{"d_model": 384, "experts_per_token": 2, "router_score": "softmax", "normalize_top_k": false, "routed_scale": 4.9, "init_std_router": 0.0141, "norm": "layernorm", "norm_eps": 1e-05, "lr": 0.00106, "grad_clip": 2.0, "seq_len": 1024, "train_tokens": 597600000}
Below are experts of layer 6 (counted from 0) of a mixture-of-experts language model. Rows are named gate (a neuron's input weights, with its number), up (a neuron's input weights, with its number), down (a neuron's output weights, with its number) and show model dimensions 0-191. Each number is 500 + 40 x the weight over its row's rms, rounded and kept within 0 to 999. Numbers have three digits each.
Before each expert's rows: a language model's description of what the expert responds to; "mostly gets" lists some tokens that are sent to it at least half of the time. This comes from a sample of Wikipedia text that the model never trained on.

# expert 33
What it handles: Commas, dashes and linking words after a noun that lead into lists or clauses: including, with, between, of, by.
mostly gets: "\", ", "including ", "include ", "), ", ",\" ", ", "
gate1:504451510532519567452503511528485421440501498475450510436567503432461520449529470498517496461494567555525558540554530568441488456526537561499496547480370483496500479402528559486554513447590549496450454535567532417379520519458551523470524470493473473465527483486535456468569450397522548464525510516493467436505468551519511520517387486502532459538500482461463527518452482439487475521647446509505478541501454395544452507538625455479472497499500504537548504520574441501483434512558527524518495519550366535556502541431546506431546575542537536499510572490511432584506529526474463526
up1:484521516504470488456505523530471443475480505454524488519530457453491509565493499507585516507532527561476527565459490518559506493485511619487519567465480499526500515504551471556521466476594469461500499503551493472508529545445536493521555499543575478466491498503536529463508483528501468478479492546487469495479472472545489474455570520497499429479450521515471517568464440461471462468483430420480494519483443515536525465499537445482467454523573493482473485517495540496562506530504457549459431517537531517533566527465456497526632483513480465525553493452557472525533589576495416523
down1:487493495507514520514495540523531573502467417477534509513570459525510443498447585570613587481493494485516477499487543526464476424533488533537467468552464504467512441521490513474496496493515499617420489561546550495466472542449518506499527563499523533467429583449529516492483540582495505483529493529525466447482548496540451514493518454553487435490427520536431535495428508544553461463520543493440511490478445464434497404513525528521523477514526472523499473468364444550521426465493528519500441523480575510492494479547472479504522539551554505508585461544496490510445565607504477505

# expert 42
What it handles: Suffixes ending derived words, such as -ing, -ation, -ment, and abstract nouns like support, development, training, research.
mostly gets: "support ", "development ", "ism ", "design ", "education ", "study "
gate1:457545536525518502474518445492442500529535518527549520440480484460498613464582500495453480511517475489543436484444512466503511554516506506475404587502509488502502490556498450409515446492475545504534405516474509537458502467481559455474490519536483483438555476448497453489512513520505449478449502507534477474553453524475536514517476436461465512432490536456483509551469471484432520455561450549481486503502532484537461537471525487571462529576520505496425508457519524503479523568498480567539530548449555583571537475492511499543522533522532507477432462500457541534548484566493500553
up1:490408544497498470563470475499437521523507561585576515516521487502491482526532521481443487498527470529526510457518602587451496411483533561512516513546557444469509431414616463532469523513496493469507497517479522479476521507463480501433495504483527501453534535503492525539526504502471464516479468525529464542521485448582550548500486470456513465540480514513499431542494501495514465532478537479564588470492490510537530485430494554483489491442508477488486530428529542456496537618502577470436488566542469459504441509542524570415508484529475633516490522506532519496470448519395552513
down1:449509486495553526475477500504460430516516474552460513513467453559492482446492537477502463580520571483503482524499540558536478515443496509536507505592488489559481523445539552514480571566504525536546476516496517443487540523401619538530529450560492483536554521513467457505447580472457504534426485483554490560444473513486517495501484448487498549528556500496452554506518527545483467396446551458516450481492483539474500535511547441539463513525538517530536449480488560563467584505506525442474509426524505442454499451505503464482391518510490566596510471540462446539570512511481500529

# expert 7
What it handles: Word-initial fragments like in, at, em, con, Tr, often capitalized in names (Trinidad, Stalinism); also table-row-initial pipes.
mostly gets: "In", "in", "em", "cont", "pl", "con"
gate0:549450495505581456480469446464508546463535536585434532556478564493469543430470412478522554458486435487538541499516470553506527509497427476439461506476536470489491441511514523550462584421424502416526418534537495487466423520469502563508499440442546561534479538477501527534513516485500434487528511510459451514482494522536538494517458528577474450522473548509531564469584501591491478491604522495456552497527510464521504518478474467523496559589504521476517527477419472448476466459539501487476477457477593481492530510514488445509572561512482500469545573528524466486524430495411500572
up0:584541440502505506525593499557527547483465508543436511450518512498587504507493407454485444545464466602492484481527468510456481474497465510534470491541464474476462551471542414553552444510529483495555488464463499545485614507425489516513525593569493520494605484468592551465486528493508556488514497494476477507526534498497460535527501518483580434464499533509477502486488483452533452474510479523535495467527502442468504529497554565503498501517479489550477451487597499518500503526530507558498437467463506532502506495505493449413464496429562447482468548483508487530551497441498505501
down0:474400513514543521514511489418474421482512478487442536494455524483538450470490557467533467485518492487472563555466488543502565469456497504458525504462494499452446512433528474517448630514532489501530507489496377552489449553464557559520504495543492464527515507481500510475564452476526569463504461517470588466499481526446515507502545507588480552545478520594588496521500536524446548520498448454547480544505511497503459483473523559402535472501520509514442462470472468473513527561510471507512505539521479514522538395535458494473474491492488576526456522572458509514507539556485495543

# expert 36
What it handles: Middle fragments inside longer words, often single consonants or affixes, such as scri-mm-age, Gloucest-ersh-ire, begrud-g-ingly, social-ite.
mostly gets: "sib", "alist", "ator", "ersh", "ism", "’"
gate0:452461511459493513591606551525557515506513550458531500535490482542497413520471556409533544534499483483493516456513475529480504458501510499580466471478476430529481518469532459504501530486505461506549525485529544486553427521509543497504499507519486422524422581519504559521481520525413543542483482450494488414445490541534486529513499528525450467479570472501472480566493510532490539509529412540502465528473473542480497558424471530458533533474522548488526491492562485532587459496513519537526462461438522514600522457524445484460459555502527521401493486439505523473466530548473465511
up0:478551502534548461542416512535524523439525529455542552498487522467545582436482461493460472499515506490522494531537475412486526576518498492467503510533526498510515511439455536445529449533524409493499550499521461521449532491502437524469495510465518542411529466486461458485530526515511516417516498559463537536471512511479421509463501606449557572492492520547412416480481477606575488462496505542434497490418535510489475463489536559578509519490530527488472475500510499524518505473465470558495507555554475527460498616491544454447466468489480512550554516516531479489451569454453507480
down0:471541494544502469527459495460524497460555508450510593508517520575482524543484526609462533497534519550481478512436500529525511474510461508499486515493530449550443525465470529454501420468505493484510495553496423416491554488498459414513539529448441567513508474521450504484547498532546469516566548541490537530539511478505533497511496547508534538521474485521621495415520506545499493562498511539515619470467520512491525496534484463464556449486502528510487516538439463479509558413497488531516499480451476474532515552504465496511497566526495426575432552488452492517508480509443514536

# expert 5
What it handles: Mid-word pieces of Scandinavian, Germanic and Slavic names and species names, like el in Trøndelag, berg, burg; also list line breaks and dashes.
mostly gets: "el", "Hol", "berg", "Fre", "El", "н"
gate0:446538513486504467570494434526443515492504511481453509523520482465422558502452503469521451536512481500532502507540464455500547459501459486489502564478453459540583469498480402491526471523515452538473517520492507573460448530493527478526519486510471499479497515553534519492508508530550506522468511512487486541488485496528508539483455473437512491493561506457515439460509449537508528579480475544561492494557527548480465482536478529538533531514457465495556431526498475490511510440484517496501470509522533515529582421477418497446495545487525522416542510487581474494407582427461571510
up0:514515466481481505555495481526453534467466475495472467539506507462493465505529535516462556541466448474542463445514510507514514465420491432423534471435559539541532492438484491588456557475615475520548460501437496479490480502539578530541517533498484545501520488444545543478498537454481537513462498593507529439408479465517542473467467519438489480541429555422469455502598472494529505486532508516534504454560520533490589476464490443542545444459510496496544493492521484441468483501464500547534445441548460540509468517518441491455542509480463513498472508500512535524494479460497562449
down0:477549518541462557490521541487458547511517461526457495582507516474510443523429474434507545493464535484519537543524575423535496441480478523499513497540498472536463420525498498528567486572476506503446487555528539472511512519497541557495536464466435469566461561471498491549407488542514528494531473502504483484463533535497518495474483455535506505560480611513537476491529490493528458493519531493492541519562504516532568464481534502467468427559549521532527510465505485537458513462442596493527480490551415474489400505493553481481547438534493481523532475571510503454521517532471498460

# expert 44
What it handles: Periods and closing punctuation ending sentences, including ). and ". , plus the word-piece ac inside names like Jac-ob, Del-ac-orte.
mostly gets: "ac", "). ", "Ac", "\". ", ".\" ", ")."
gate0:484450549536496477572554470473500467502527533504540554509498601433514515475432500515507522490531495493551417492478506521519512511479524480540444527481524544552627527502455523470558504491495532492556520525439447477519447453497512525557464530455537471528456516478580436502514503528514500531439514539498506553527539461431463511450445545552510533510394525551479462460473471459590519517566444530482521482454478506474563417591472462560406484456457485550462434518511531439522484472415495499513507463484545492515514517484441470481504535538549503447521525537472539496483524475567558474
up0:502561549468527491490481525433476489528508535472483497479546554522447559495446470534494478544502481503511442477478467513528532496524434505560499515479525498465619479470514588437543562534454446502491494527463505465540508475467565521542499474471512465460493524505597433456493539560443550496495569589457504497492435484493490520479469532513471507495475465512452471483422490483445565499482448536461573442513504461433444452521479448464477521496459480508516374489566487537485463475511501449516531456504473514542496445411474467492447501580557516526514506481547544455445505559543520463
down0:518521583466536509487435517490438479480538472498528493556481539513544514532555488497557487469532493532579476438582534510472526429475527467526473584480545521565446532491511474485507497463511562575507529452476571434514515535496540466456525474496572464477491545445468513492524515494470549507544466428489527430453499509498530476452504466489422523505465554502510492488525490523485507460485513509523452515478442514477482579512544440469490513500505567467529498528585488579472545526487553465484466462516530449543548463450504416508444534509489496500493500436502533541428492493534413477

# expert 9
What it handles: Inner syllables and accented letters of South Slavic, Turkish, Arabic, Hebrew and Japanese names, such as ć, ā, ud in Yasuda, an in İstanbul.
mostly gets: "ć", "ā", "it", "ovi", "ah", "berg"
gate1:423506450486474440541558524574516526564526510522520506522477521471473455482563515525535559504538505557549539467527518475463469483500507542537526511429544552500465563428535571452463504461495516519585455509483518476515433501476487587512490526530577439491512513531478487535562474463483448537469548447547469461524485549461530535483505460485510460577483546444491592430487509441497445496477482489460500541523461491469494476557513515416531475483475466579506487506523476550482444483513480455541500487505504466533488491471531539517506513480447522538506513487464396558580447554479486555
up1:494424458464475407541493493494499483527451470507521473506491464513574422493551493467472488489458459464523513546485522522501505539554466522494487488561508514513494516588491529514534484565466465513524583546513450490431526455520527565451539467458511512563457480451526487459500494547537527495553480493486495489547502520464590449516472520518465466526545474489451552554487501446456509455559604513451547527572492492524529549531483458523470530431513533489474515498522553498525502549443418400472491507488459553503564493517511446506402475450477564525497495510461550525469465512524510552
down1:530495465539491574461506512477493511521497537478501574524548517458554536563509524408551540413530493502545531470480592479523460520489578511536492495487521490509602484473502511529451525524544426573574505439486460463515491465538438480512542509460481509527511492528569537550528542503482473562531506506521482461530559562398456449521515489529500489493482539492491512508507491500438476498518524542493534517485450510514504478517472468504534392498474511498551504599527476502538468571596433475571465564458502560501419504451490488465535534489488486549504553465506528549484507474537500436

# expert 8
What it handles: Verbs after a subject in definitional openings: was, is, born, became, located, founded, represented, often following an article title heading.
mostly gets: "been ", "became ", "located ", "born ", "founded ", "built "
gate1:560480487514473511482427551450522544466461521463506551479450483560419528572396438570446598484516506423462500451537493525496441495449473508513508580527529581499458502557531470456534520492505462514492535507444555502539523514463487451494449498534507548528473440501552452509487474535551513477542504504535510413459524502537533457469544526392523510524509518543515545512532496502472512468563485507531452388576603501473482496599475475508498531484495532519436485482462464535545459458473470500559517476560523512493557543515442568446477477467478486492540579522501577446440520514492436482
up1:554513491543541534522483453474511425536503584549484543496448492561499522534431469445424475619510501481479528448524428502475609531520460470505471571519536561589451548575416477446410566431459513462478557512429497516506544474493493461492447511524553498513527509516463468465502468509536476434548493511543488475504525516448521492450491513425487514454531520496506454526550488506551535498502456537437502528534576565445502480553453461531578531515516504473449522445540473525527426491493530518474491498473548542504525474495469502448514460473473491470550546522520530543509502460422447537
down1:498532542465483626517456506497527489522498533449551505523492511447511483490489489516476495538505512425529513457566391494525494473469496538509550546546570515506472506470506505511476546444551476530481487489445492481513482525469488507505521470533507532455505451506439518503493515511511524524462511573515495553490497482480477473494402471465497474458532482558510533471528516501500467473494474508467533504494559497507518559529415512503524520563519522511486492459588449469538426545500465475536392500478558479497462444510466512517373407474455553446498503532495522526478592487457466489